python train.py --n_layer=12 --n_experts=8 --routed_scale=2.0 --balance_loss=0.00287 --lr_router=0.000547 --norm="rmsnorm" --tie_embeddings="early" --batch_tokens=[32768, 65536, 131072] --train_tokens=546100000
Below are experts of layer 5 (counted from 0) of a mixture-of-experts language model. Rows are named router (the router's row for the expert), up (a neuron's input weights, with its number) and show model dimensions 128-159. Each number is 500 + 40 x the weight over its row's rms, rounded and kept within 0 to 999. Numbers have three digits each.
Before each expert's rows: "mostly gets" lists some tokens that are sent to it at least half of the time; "comes after" lists some tokens at least twice as common just before its tokens as in all text. This comes from a sample of Wikipedia text that the model never trained on. Tokens count by the router's weight.

# expert 7
mostly gets: "),", ").", "\n ", " =", "\".", ");"
comes after: "\n", " ", ")", "\"", "s", "%"
router:444495452482530440495449509533496521500503532440480456480473542545484499549475492521509484545465
up0:543537510471547505440522477535510511530537510526428524538557440501534451458535517453461581478473
up1:508478568506519497540495495398489497503448498529512474496427545523503548446512559455536435489490
up2:497463484450478507507544463511535443577578472509528505557509491462549456510537573559520529488510
up3:537539544459491504511581551497501492546492477571542500479509507557554517522537447516476523530596
up4:491453462519538483527471545477552478458515565429482463515402480458507473506461511588513551469450
up5:451447509482481483459484450472463501498440475432472584534467513489497416529497513462579504478481
up6:538484505535473501544531561435524450476576494510536499497496464443495499471524482592520510498512
up7:504562533513485473515497534518493375492477473549443511543443515468520554430417560599453509522441
up8:511507539544451532520553501511520531572540517478563533539499522495482500463545513598526558464465
up9:517530510550514514491532470478526568496527542576551484482493546503493418494474468537539490503506
up10:493516531505511513558531540539407454504543500410559514487528483503490564549505512489513529491506
up11:462508530514526516560571553502487505522459455477537512520505553559495452478535425469438531472519
up12:510499522450467454563525480509495509511514555530436520485508490484515494468468568483517569519537
up13:511531590465494435483539530528534540557587508478506522514566454468468449507552549512463546493472
up14:475578490475523502438477489502475531539523491515419493487453535558513505471514469439485507465542
up15:570545474461503504462473532392471474507530484556515501528455443552500440530479484446528528526572
up16:448480534460399553475510575443471535503542553510496515476484493501399605554526479458458452460503
up17:462505517525502506496584588481455542500480485598566530475524455470487434519465485466487462558538
up18:450461530521474466531484513460532547499458578378511496481473453490512539490526492503495496527557
up19:425514520450447525475498523399488458443449468514447496581483491487524425532435434533494496480520
up20:479521515502504612536536519512495484520474529458392518520566480477492469470510496477488478523529
up21:473574524450498497479594536510415526501406492480535536488506485538457507503538483475446558452511
up22:530470443434515516440510518486485364418531503483488506517492534504506506561567533491539498506490
up23:481497524522515501492465468461471460501531499454441455458507485538489567502472498484548455532515
up24:476563524488521502466537500482415504555537473453488528514497536473496503493467467481546514467507
up25:451345503523525459470561497435459477411517508536486493530518511435511459449396530450510500467499
up26:519513580538478473562519466433392530452534515568470515479454509423523434495509527464533520459505
up27:473487510434494486479536477525493502502494500520418484588487543486501506461546471591539516499468
up28:459486482518484472618438467480472512488456534439465469554496486532540498447472554470497444543514
up29:477554505497520538473506498426473505547531539568501515463478462469518449535578480473522554427486
up30:484537530488475542459550452517433562502551565507478499529536483495497469505509449534518552449497
up31:503506551482531530518509524489439508529530484481441570511474545497508487509527495476479554501522
up32:514525524515530489428562437457496471449543540501486486476515492505525504525515463497563517483477
up33:497444551486468507513495395502535502449553574522456538479509429452498451536457453457503508481521
up34:554569568510465578458577482507506527665468480496551496563525443538532552390533485502481519525546
up35:523527456501536499506579450490528444500517431443509505543427535447506471511465463543531464432505
up36:450529486496502466468490531549408508461500441469485495517407526509505481481483522504414563510512
up37:450536486504483462524564504505451470436477535515540505537554561453512562450502502517446488480469
up38:547487592490469495496470511487515476505454570448504535488426543526494550541539425549499533505628
up39:469499470515481559559553477436539504524508521488506530488565442481518488487558438550503504421527
up40:487561528510494585432526452494453474448470503571478507501445506600503478430479480475589431421499
up41:560519575446521485524492478535483450456543502510509462532551506575468526562496509434487528497464
up42:516472503453529464497517498509535479528545584519534486475489518469511459506518545574491467531563
up43:496459476525480526491512546447513521590532482590470511563471499526523476497491476529539556470562
up44:543517520485467524476614512470480469501567566552565522512608488483475518470488481507537514527554
up45:469508509467445478477518543541553484481430555455520499495510388481485455486515466464489507547581
up46:538458540505457477579435459469466442523538461503509500511468474567530502470486551502618435516465
up47:537427469543537479534545530463352480538494435437491554508518585487525547520520581504420503528477
up48:478431445493506523541515480501533483478538466497459505589474499537501540473447465441532467484563
up49:531525439522531483480528518452450463482454476433493520486475498541469545492524457492459461559528
up50:469422560542520447527519427497430472557456549446551546466520548526527511495542523588581446449562
up51:515548465452533556544521488505471444528487469426486493549550510531492542458483455501459512515514
up52:512546470493460528512518512502529520480566477513576512509537482438508596506501412479487549509509
up53:464394454539524474506496467516527418440417523533567512510520501455530452557558494564520522495509
up54:525496513520447466540469525470499489444532561506533527506518500505502529523471460550534550442559
up55:544503491448547512495570497471525482447513542357413525449499486541500556502496492455487450575534
up56:481514503518465520440503462487434443453569479567501512462492510478546510503501460457513490509480
up57:496551528523484432471485592512560456533520531441436498623509520509514489543451543610429499520487
up58:457484499507484426537501543459445452512538534487498514532468475466527461526516493392571513487536
up59:501478473534501434570481511416523492479523549466553490509497490499494425560521525437496525546575
up60:477445476486516446483517454517527503504506582527485527528551554430521478459494544587508464454512
up61:474496531499394528478557503487493492530527527537501554543494501522467521503520495576484480473489
up62:523467509489478450601444524480539536526579486486522511502489532527506494564479460491581556475506
up63:501524591498522508530503534418476508499438421502494498485549557518522488480496538524473445481512
up64:480467516568498539474514457535519497523547537470435478480488517512482543498536534477567454515524
up65:482490510602499498471474521448507529503485588577509535442482535444505497643451431520499494516583
up66:549534561383486462517542516556519518485486480554410564567546482389493503547597476463491557469506
up67:514463532411474467544514567501546437534608525476501490498508520539504500447485478519502511561532
up68:536522577486533459552590578468432513469544465452502488484518495525483514498569552494472452529517
up69:510503525493491403532463492451435504558448549508403480493396549558506527596508500494521532498550
up70:527455595405472534481489533501431577491511449517439518546548522479472473574545476421489537540529
up71:482518506425529517453544517526477533498552493428425491449544468477486445500556524468514563533481
up72:444461518489519459489503495490506494519410660510484532499484554419501538464475472550518474517599
up73:404464495505520587434530488479618494522522491523504538513549446390591437467477486507540582531489
up74:462462475488503479471533444441453500459468520481475526498540406477463535481456478513476464517629
up75:483483438445528477445517502479452451478510463449447492492464496475483527551419466503493495497609
up76:532429576520528459552462476480458540524541520453422507512480512471486383529491546502503570520508
up77:429432472578500482538597532465432547496507499464434482465506515510487489473484510449471469504520
up78:425518442559447513561521602495498476490561509478502477515538503504498543554523455524621514557508
up79:481542523515449504500475501407476438451514463462524530460478459475498511482494469542623463453478
up80:474505473483538515526583482500453452500513527523528495508571603588525533443517487491495524496504
up81:497565504455471481517529507411551475503522516571529485531531455494529444471495488541503541503543
up82:557533575486507540472476535518388498517470508444437496496516460504511503473436516428478424499493
up83:517427535451501487477473499495487502513560534496484529482449486481495442535467492561512534531544
up84:524503475536470489507430463464479473454477517478522460515485556528503584556515545509519473508525
up85:445499433470487440480480479499556487503508510436514501490475382489518438500583485489551518547548
up86:501558499554463497518530452435485473508531503518470506512464440488523559411493463474504431556505
up87:417472500483513437516498514421467583501486491427474480552471582547517465494498546470570441527555
up88:516488523514535508457508522480464462538521552528530510558587439450508562401462569526525510557499
up89:516500487397499520485488459452506500452552580514532539442477429495491462480529501529492552537542
up90:514504554526507456539506461481503478535500467528556495494505514560556482399487490528531525468479
up91:528468523522469417561491506512513477500514471475461502513526446530514541521568503514534516441519
up92:505568488498506537567542519423479493466522491413458540513530479475519501414561546502485416556501
up93:534500488521492483461527480456503479465516489462445495469494426518515480528487529458541487543534
up94:522503585506528471528487529496418406518508519591578520575534515462498505527530520520566552487553
up95:525540531512483514506504472506524492510528510530496518529460484523517521556471459455509510457586
up96:550483545404462533510536558455492415529588513504542530507478493529495527487475496557516448605561
up97:543514536467485472563485504522399439539557462581523585538540446506512525539461499467519467516567
up98:455440500525523509520495429467500427546497501464487469517545512475536559437545449616529497511548
up99:524544590505421474513516491504443506464576580453488552544549478518511496485523484500483537461603
up100:532490534493442456462479513541543362578494523483547582496534433453516498534553499454515409484467
up101:481436540469490419458524507489475475536522521455472530537492573468465468530485413432476563488567
up102:444512514472549473511482529569428515592486517454458514479536459497489484444518467488465530481565
up103:507488489476514548553504500466503423621469489494492532459526474546484529496498569513509529492471
up104:516483568484546544577462531486500456526499468519448561451449481438514474519519477574504457444562
up105:507503527464500529498471458481518497546489533473470536582496515491486449532537514467521523491459
up106:433463469527524524502499471506533452460530585481494484543523570425510503518543434516511493543493
up107:462478521470483529431521492466513558520550473536425540504502501482493496530561470573460515524499
up108:533542527496472537511604489522527462518468495487532507520539502484474524518480459569470526503525
up109:561448486493519445500475486459442447533463558534501571555447507480511450511522508522522491541468
up110:521543530447475455564622552519508511537490488505429585487547518425499482485572536471492516502512
up111:542501547531519547525545557460468511538441492480478491527467558499490501481434540499451504543549
up112:543486515469535568537477451519419547483472429510553540536504568504501431515515488479491546539511
up113:503567466516505492479560481495473414563509440498517533541488492534519429500503470469478461479521
up114:483483526482479509522574522463495541575543529506509625543608484464511493515454472507532478438541
up115:494391515566479520505475506512538536559587549472464531496472466463552502502504415605485603510495
up116:531503517494464561529524494555503479496522465543448488520531492467504551557514486434519521492528
up117:527545521520482510545525475479395488496466471635551551497506526464513497511522536495511456555455
up118:513484503503517456516558477506451503466430529452507544514520474496506457488534476524511492498496
up119:489569562476453489529497554466411534556453475444531562501510456431528505511513558518568412516605

# expert 0
mostly gets: "0", "′", "000", "–", "8", "10"
comes after: " |", "–", " 0", " 1", ";", " 3"
router:494470534516520562556547468455426465495462508497505507521506522539486437508469485504560535475571
up0:503497477470493493540451518456471451427497534444510528464510495461499467461490511465469536497500
up1:505509488469517502502451545462520474540550561421469525509441493516505456532468529492517577458502
up2:433480562420514519526502584511429507543534450509467598528481469481509459483511547449484541459469
up3:449488534486494474516539534468480469512487524499520515510531458467517486476600428452554593500549
up4:439452505500457512490593493530559449554451491464440491490515448455518508476553415502512507511559
up5:406423516523510499464488544552549512465465533496524480565547549446513565532491497497485467438528
up6:469484529488507494458435477493510541483515480410488519520513451493490484520537518465514527557448
up7:540519517516505522388550477507475552580566519468526459542508519527500516445570551461521551492499
up8:495508460385536484552513466408503563547481515534431613472447441470485480486510450476523472481541
up9:531435527492546479503529557485439476585435518542450598521498535450460478452465451503502451563503
up10:528489530460503512519498492468469504497500420503554562464482483554492507536527536462534485520514
up11:487474493573497517531516497470473492541477513473507477578494557426513457491536481508494602493485
up12:476509563518515493433485487586463524544517521549421544479505515435504531524542492466510504416510
up13:522515527516518478452525564515485499516570490593545538566536422558464510525490567449537470518437
up14:478566500442491508480557517409452462552475463526518487538521511496546468450543478466474542467507
up15:404530476521423501468533513507543448494544511516569530489526530534509478531505406541495548532534
up16:512531570484482550532527540465475523521626460509483511509535472458528468469586528498494571503472
up17:530538570481474538455512586471479459504461478534447531614513467442516488516526491468479508456506
up18:412551551497499554479492441500557505530581529509502563465501463418518448520585493509511475536502
up19:465506503456502426525473522509510456511548474439549467494467466465519480494467478481517510474471
up20:470458528551501503522537519520512444553617460493557559456484439508476486501577540527509483584468
up21:532511505531607516475487520499525444429479495494549539497492481434626498551484490465508482493523
up22:469548494502468461467526514495529606513579526474503423518518541509539534550485514529527570470554
up23:483557498529486485541448509459474552495518481583488490475475466493469493619483519588500474501526
up24:541446539516534513502486553465509436551469533525495520458514549487475512499495416529509567548551
up25:467525431482541459432549515508428607471509555461493529462507523441529546505511533482474491461468
up26:507447473506483528527536533454435492521488518487469557497551476475513517558491437477572469465517
up27:499497513565520453460457472510501443505541529518499525518554544489495496463507554537567534497456
up28:457520506541496441540465518497468478493550529472469504526472502503541524596469553488514534522533
up29:510519458487527523521503544474541493560481480481512535519537463552471497525505453551524556503479
up30:466508584530503488538465514422493539442448454403469493536498451505517451434528522506506460454477
up31:493561526507487518492498574418513464513429467515497511491543434465466521507559368508472582509484
up32:449460573427543544436575516521432522496514514498509512496452525457482519437491563466452588473461
up33:456503513471500509540526555471486568451520506500457523542481588480533464515427496535507556464507
up34:552555499539511540575500517472453498523534460429547520458505536576478492473427602491533515605547
up35:435506493470541532503535576562506467497539469502520493524558505520497532508571542551523519491456
up36:551397515575516517462492536467438517500502497437496500556547561500481492510537501552463478589490
up37:550490465440547449463438507438467468510515472531459515519453484495487573491480520551564572453517
up38:527531500452516511476527530437528432552498498408545488465494483551480518538524512518406514562510
up39:496494507468508491497495467513456429470484531497493660493456572520528526531517534540570490480516
up40:509537562419539540524530598473441463556520497497543571595443488549499466577484532467550637474540
up41:468508525507481454489492457463531477478533529449571495474517509520529491508478510496488567542474
up42:452512495527485494480597511495526529474529515459517521454577467516521547478587478510494496515537
up43:512475519407495515452531521459430436490452575555499574563521430468516499501477455552470516391525
up44:491498524566488526530463539465468496495565504485416491518442540514487515571500534482425464507589
up45:497426481552536488482480509485489403485532497517558515548557516538493473481525437450544481541508
up46:507548467423463507514475602453442512584541554435504557598437525478486452507522513532461575534541
up47:516520573509487483533501514484461448512449480506569509494566541525553460475509523530569558516458
up48:463510493542472493463459487460511550528507477540498494463535472456518490477525456540553523501497
up49:529486480533462481488485485470523386500511530549547552511529479449510483434446470522530466470553
up50:529544490478490489491570515425435484496474512513531599509506559485503497612568566473517506521527
up51:435384495503523450459551530509410512472468577520439511509506507419538516476571494507490533551493
up52:482502538511500502449538530501439503444592527462514493451516532576498484491467489453502462505482
up53:517533546441494556474534538503546511541539515483483516487537487459521514538536491562452526534546
up54:533454547485484510516475451523527456573522500507486539452511505510471571572550517504539448550429
up55:573432579504514516524527483478479483564496504513518569538489430553479511500572524450548473461523
up56:485482525477537513481522543409461585478510454509389537427519521479494528467454487528479541476573
up57:486513540473470434505541515523583504463574450451539469489532477506523479491492498542620519430513
up58:476489568448519573404568499543470431548496537493581558547411521505501483515542527545530554470542
up59:497540561406504544474470512439481533586521420456431545548412473508481520554520557544455504489557
up60:404439504485478549485474477479542464519474493512576494487556423525525483478504428457612579441484
up61:471512496529410553436553514507473480501563488496492458490473538518509436503540586490478443570442
up62:513527449551488571485513448467489424487488556516550529502496488555467462527467512422485517458534
up63:516497490471478509493539507532553473528544520529491484467508450489468519513462466526491515496489
up64:503478512527497493509543534502461466484551375460391535573460528489471511537489495498511482551452
up65:505500500544483524478494532439497477516472565455463430535513406446513445529498519428475491473532
up66:451498513504464472468508551479565537520541530482488478577446480489522539500527456564530502490414
up67:450493577471375519459571539524549475557570548496513509494521504517457512515565507546488523517508
up68:459473491553506428517516469471551514536599506452543547466515464529489620563475466414535429461557
up69:473493560504465446480491515418530495560541515524528489516567490476545520453522515553446471547493
up70:467490543523519493459453489522457596458564563462471470449448521421478456462460559472524539458442
up71:468415567540504513566519555457484505577491511536523502507535513527497558543479546498524484481488
up72:470488564510511512426545547473501560486505520460500478425484541490506527537485483490538541459511
up73:453517441509476495534567508396406552510561590532501534522539416470529522451555447511559492483496
up74:481507525507486481560487595393578548490563597546532537523550487496513481503524462572486536543528
up75:515470528456442531568452523506528484511537547549419564484548463542516554557473515516558502529491
up76:513509523516505574525465586450484527519586438489441536521532531479475518478541550492465558528547
up77:469493495457492501526493522511509418515472503503528524532560475479498532461513429521469543527496
up78:529515510482481520516510506431510491600526541480447505448466588506563483493455524535517496493544
up79:493547559447498563451523506455510557593490547472538530471494418504488482523586472529550480431538
up80:523501493438463532472494499479502458517516525514589505524548470502529470491583480586542489516504
up81:480498466477493499430505526456451526504513499586458510542493481509495489555515435528440490496543
up82:568542458475485497561412480526552497492537497486527511503484492536529462508466532527519490546504
up83:511412503411548536436498486531493389571476511544551587441472478486473532567451469514444530535532
up84:471454453461488506539597501490460440556508586447491553484523513502505500554570457546561514491549
up85:458542488549530536519494499507454446492577537485548483467504499462495429508477494436484497483563
up86:458478534463515513429573522444456507511508503479492540417531416508482473559491422463478464464563
up87:487462444423513487508489461404511530500570530483508576504509514440485456536469443551539573535556
up88:530577512481496476527476553410513520480531531467475550503465455514504508497593457477508563501578
up89:573454528451561505474475472567530468484464498526529499567500459452633494512450504535508501556487
up90:527495551527521500536440525418412495469529438506454555422545567522496459491474519499588519572538
up91:492532499491489501518510507431487536523554497545518500476504505469516430487500503529565520531553
up92:517497623511535484477499487455383579478517499541483480440494437414508511450432492466486545467425
up93:519546604487498502480511480525440453453551480484522507547481470518479496570475523483411457479491
up94:478549538448486496522501507420463573571523511536487559495426501476492455532478453407562525483500
up95:517471506471500546505506608452472470543509510491474534519554524520496517522541528475529565487546
up96:455460473465505460508493543520477467530502506456571562533528468492479426524519441440536517449527
up97:535485612507478517481487530467416391466497516506455497539524523483498546521473538536436460544526
up98:449550480477456411481470490464504519497527479460528519457506491514499486603490516550556521516528
up99:471514513467524493538471493452460508495494500459511533551479544479521521448454559486470535487539
up100:496480481459514535478539554463488470544487562570513566480500505425485449510478436522496585502526
up101:493451485521485435447519442509493443541470568483596514497510535542522527464503409497555514466569
up102:465506460483427457537448503506502481467563530501519535470496510501505480543549486522547533479454
up103:557451509461520404468453511547595464492487550544596540506507480528550514553483476545509487521490
up104:461481468514466534485539493529498449462537503481579471567552480521483463522516487475483560496511
up105:511516491449452526441567536486417458487462527532523526569467556513521444495556447555548529476528
up106:548520481507474541564479509458518490512578497536451531457526427437539461499460497519488431529530
up107:459474490534467491483534550404460509440572497531450514496537433509527544494577480566526587447529
up108:548502579435453520478512565523476535614574514536473466574444472476515458493536461550438549516515
up109:526478501511489546560469571469475439472527482505456512454522556496489516523525456456509549575491
up110:521432530488517485524529454506459513518498583469483497513537508492514547380447517495504489465501
up111:446467503514455476441483532417501528569578473490500542474521476485499556517565493474516513423522
up112:466552528451453488521518450469455502543585498499578544538503528447449521475569451512520489474485
up113:444546506435501529556539472410460542479550518407480518423517518448515459466522479466542528533547
up114:493508504506458511456509526544482525490541527535507424588513480613513407522489489405500479543496
up115:486546514446477512529487583595502441483546497444494505497474536523505534464540503477453547484536
up116:458502597469489507563546471482457482533448509444470559525446513511526501525470500538487467506565
up117:531485535546547466530554490488456554452459484554549526481473454551519470469505521447538486539459
up118:519518516502506458499457519490464513538438525469537462448488507497507439484565542541489514586503
up119:478479570412541517420513547522432444553559503501491560532502505490523442529469492471512528474487

# expert 2
mostly gets: "″", " 0", "°", " located", " born", " not"
comes after: " |", " was", " (", " is", " were", " are"
router:573531462489437554436464462463549475482502525554564504516552446461519573499496524570510469470517
up0:506491550492466482499492494484464414491524508510520645464534420520446575458491445509461459508517
up1:556538520542455556475574576502511530496534598553486595547505479478503484502443476488479547476574
up2:458455540542500473634557482478415530482493502536431524532456486535522519493465460522467518444529
up3:422432453465520524471557484468505451510553506503503519459524499504501440501518531575533438565536
up4:480523470426516501455546483544496447449566556520513584502512466497508515480491489497526453455526
up5:523476450424459473533506468492338415526486504481452541474499471490533453479544537520451424455548
up6:455427498489512509488548488511439447467441471494485461568578482509521499528449513461516486425439
up7:480499534525494508571508546485491448512565459372506436452534448566486564484568477464504479539524
up8:524462487545442472517464477442481446453480499496469509559526458473517495488457453451482418545528
up9:545499512526500481542514533463456549498464469352469515499504512473486506541525566474492460494516
up10:506486504458525482505477504431506600498540544490437470569535463471500525483487451576509566508560
up11:548486453522487515499502442429501462508489532502444507527435509507501494524508450562514453486491
up12:474527492496474477482482527536481514499516514427544516516478502519503451549461454520528565457521
up13:528475484511514492498466529534461564570550458559489500488417486512541471596531468503519527517505
up14:437485488461472493475464501536445443430473545417515525462522462463507484459520398497504473518549
up15:467470500449538488489576461508523500494570486461432499433480485488525542500519499554511554503518
up16:498476518485498492482568536526425492520516545509440494511528481493460430594469422447559549500612
up17:544476484475515400581437488481475474458509466479498540574539454523515520505472505499472488578553
up18:531485504503528511505480560482505442552451480569550474558444471539515541458481525519492528520541
up19:503530542494448523488536504465515473569493473513538517547571393481487480476461529514477432548459
up20:441511557471442525485484546425433467444538502474522509554481499515486454503591466491576516428557
up21:511481504452520387561501477443479507496517405530484497497460489544519525465478486430530419506507
up22:400476470481573482434567464510525582482564527431578518523546517508498478526578495529508507501457
up23:450498488534510514557530549541486530476504448472511514456539500466480461495501544476520516494489
up24:447455561541526477532507517468510493466494465479478591472507445538454521501481526534453559585493
up25:548482514456474531537544524457577465506526563461491551633565422497452561489522468595525492551552
up26:477521458592506534513551499513493463509504558469466556495516520506485520514529460518512542479564
up27:543524510443494439497470536426493479465465510494485482470506459499493513559435404462530491503534
up28:492482489565497419478543461444471482439470500467490532390482496547521539520497428446454447486493
up29:547531441509509514482480493460540503540513586508544614472489466420473511532471483524474491520571
up30:476449582493512497539484432465460520579496513449511497492561558492564454488499505480496458515520
up31:514478573438467568559585446440472486533532483501562580466498509532524474488555484557525499499573
up32:457444485506535522419533444535513523498472521491577467502544509473559483506459437523478543461453
up33:545480479505496517534478463425483508478456461523484526474375542481490484476449527515477471458504
up34:496454521503514449530541445453490571580472546531481501402478424458504494517495525481474509551515
up35:538437466534430429447466515526479495530530536484580493537503486478508499509512502494505531499499
up36:521491506503468519530560514439430514461516499556402565482508496486520480574523465532389482432505
up37:478458516531507434566491562448468535489509543513511478560430522495505458533438484463512517523490
up38:476460513483434511554567529560521484448493536466570496547556494487484505524585446434601528482452
up39:510545500460535432471555479501505480508483504455513477440499550414497474512508513447450471484520
up40:419395533532502508532547489497489554429455479471506548520599525497499487482549539533466545495488
up41:473455459549506520530486489433409473464483534515463618520525466521487513549436484446510522476540
up42:496389528553455513495481517506451459515515432511549543468549515491523505520517495509473504565486
up43:485495534488453506522504543475490490615487551447522594508499515537509528527490435446559509498528
up44:432519527499487532518526486400427465525491567500462579484452545512532433492516482519564547430515
up45:520525429515479474526502457447461422475514516479533644484547572446483509472506517487569477448494
up46:520513503499514434485560517483533479512507512475466539339470514483488468501516504570458492517470
up47:499504581490524535497534544436470456514561515461432578499489561474519488491476568509581547418549
up48:493492489490517447505495507492494449510498551540461577496515447497482532584471475449491502524569
up49:485439533489481535472499469524453485534490479538524532554477536495527431484472457527557502494482
up50:474542584482500506515530420493509482467478480495465493499472519525524539493625548503551508444485
up51:513504533535526513520450550442486445522491564547519492489530412475470519556475518493544576541545
up52:470481484561513484580483494455497492457513444392476520484483438430496468464532485519540506552479
up53:488441478484492400540479490407434468526524478550466570457487516462523473549517438469536486463546
up54:456480511531530538447514486559565471470540464459508482538461415477478526550522479504459492528460
up55:524499560475450532472549578575496498501475486451498503519484515479493482541577510445505482541544
up56:555472558529514488480484457476462511541544522513508450479476458437521454501489500541518528526488
up57:507468495552561479494475481534442546509548535528514515465401470509544509546482459501459490543458
up58:465503528449507515540480545415456534535521476482450522478475485520488551558544577474471468498562
up59:537472528561534521508481522532427544473476491502521469477547556388499514440479573537479448429469
up60:389500517557504459481539487480425493496489448407493537500521483508465466502500425508521483550459
up61:507523506492447529509488484468513420540441481474509517493482447532504502485532411436566472495517
up62:475534536446511468591466481487511524464520545430379530487493548571505528505471452514554492446594
up63:454491446542460541554503479474498431472510509483485588431485506498453434497495509564554501472467
up64:395495527526480527545565501500434569503563491557529542488541457418476492529538425543509421531501
up65:484497502440474466502498506372447488509591497397474505499432487520502543504504523543498533541547
up66:459509530491477526492479530516494512545510566501509502533566477484497462569536497442555495462515
up67:509486500459418504511580498460497406515491545504531546420547519556507495465555470494469465485566
up68:465499538473487445511545534486509478529480547473519494464509407585496513407559477495499504538500
up69:518510492517443481519525448494520515525513599421527463532471513538516508579537547500585502478527
up70:483531489501478546520517486435418488501549497495578544514479498422487539584515439427513547462451
up71:492499559538429510574525508508499532501505548508569498478517471499511505402463475454549458553499
up72:431438512551469460566495521552471497584509481528532510474466533453485468470534550530528511504435
up73:507517515578488432547473455531409473482474474542563528516548536523499598517463474477452472456545
up74:462465578600447439503559508415433534505560485478490525534511484510522576528558430466464504487440
up75:510530525411489463552474484525518492505484482553533511478442461541514499469480452469473463507485
up76:514470453478478526495505490501452468462530559493508502484431566523507490568566494546533497551564
up77:535523510553440453595469541521518505564497518452513510545620473451495508516500494488527488532490
up78:453494475460486484550585506500444508467505495495511562495498528455468461485567507418587541491466
up79:499474511465494505539539462516522455511532531533477462565500413514517478491459429545553561483512
up80:490516485472468459503530503507517445544574479491466502471469552571520580554548431535569467510556
up81:481494480439510549501484566533469481417457441480459481579455445477519421502572521474429537548478
up82:507472560506619523488516500600538473497453470501537500481446521454681449508536428472537516562466
up83:536595506516466527589511498511520520568529573444562586500526457445485511482515568526467444463525
up84:507450531488513514493515496490483483504476587407461516481437520458515507574546476420500479518534
up85:514487507536456427550488488426473499454585486498474526458426534431526518543600542522506528491541
up86:418473492566476522479528509505473446469529549476514504480541500489485476482539509529567509416461
up87:473481530473505540577541553536540526471512465475472474570563456494513504550518514470532437478548
up88:529463539525463487553483534384502490514521511497489550520486443502501564517502458525477424525520
up89:501441564462445483584529458465424451445611481547430459435415522567522550495499498565534424538501
up90:523568473428438453545505428470532506529486493497496530573487472517491469594480403514516576448529
up91:522494522520483550454492504517469560535583479529493467516509509437497493492523516517450471526482
up92:507533532453466501464503496548462419488504525489482545485589484449508490513544515414487453502550
up93:506451526508474469488470514478442515552556584560496483492473520458518512495484443486548588509514
up94:472470553432514505469549494501509510514504486471499487416492484574500510519527479448559464498546
up95:519480586471492501503545509471447510479550494535498550461502491446503537475519446512484582484502
up96:514487490556490480496506588497503465537530539462461561517504480485453464596606479506580499531569
up97:525526495576474488482490540576525435490443526546407540500460565567476505529487552469531519454485
up98:543412575534535503454464492525466468536531546402534529500436486450528493536501559529494503515464
up99:541482551414497519536483511433490503431495550452516529427506555500487582542498467466452494567507
up100:544518506488472514556504527489493469567503484493502568552526455498506553545541488527549489497526
up101:473430611488498491543489486526505437514455560479453510537499441497495489608571470348536515492482
up102:591538522521487509468453500437518535567459573575446532559512495469491544484520399488539584511525
up103:485508486499495554441484476446456478479446585506587494521488467516536454536523503496475478486412
up104:487480519430468530562507544542458426484522549463496478467439503552512455487532482499462573524536
up105:528460492512505533534492562533549522510494592566481500560479492534509503518449481529528590499479
up106:487499495455466505479559530482513502517554482524549491494480571530451538515505489531436474520496
up107:509507504523510450527378568434435545488463497491372446547482517581511485495432539530535485520465
up108:489527518482452512570495472480457478504482498553502553579544478518522473532440450460547458438536
up109:490446509460461497482506525452476534488576511523512494611521464437500542537482485550595531427489
up110:531521479498527470497473475495506482477487491442505511477501478526473477478542504516441492522494
up111:518498451503476520420444518509473507479465571468457462525457490503507558521504536474510545521562
up112:535526496487438470595519530425401464493533524566542622510541530523514461442456559499465461457487
up113:469561551492503436450561536506501501560411444449508452534480480455501462523423453493503547480435
up114:508440483495502501520590485471444519493458588531578542491556435503500618483548468474472455477526
up115:529388511435514499516481477455496448475539522499510499470563510546495518491565551505477446531527
up116:425515501505496478539537553431466495528554517459456548514551481460482472566522572492515512502516
up117:490501546464468520467558547457523478540499456557459491589419470595525489444553475525522579503513
up118:550499509520470426504522503545415531509527545450538512433490491474482478513519564524512460468546
up119:498485496494476529496588556516475530514481554449486521536419555523519480624578552487461494505557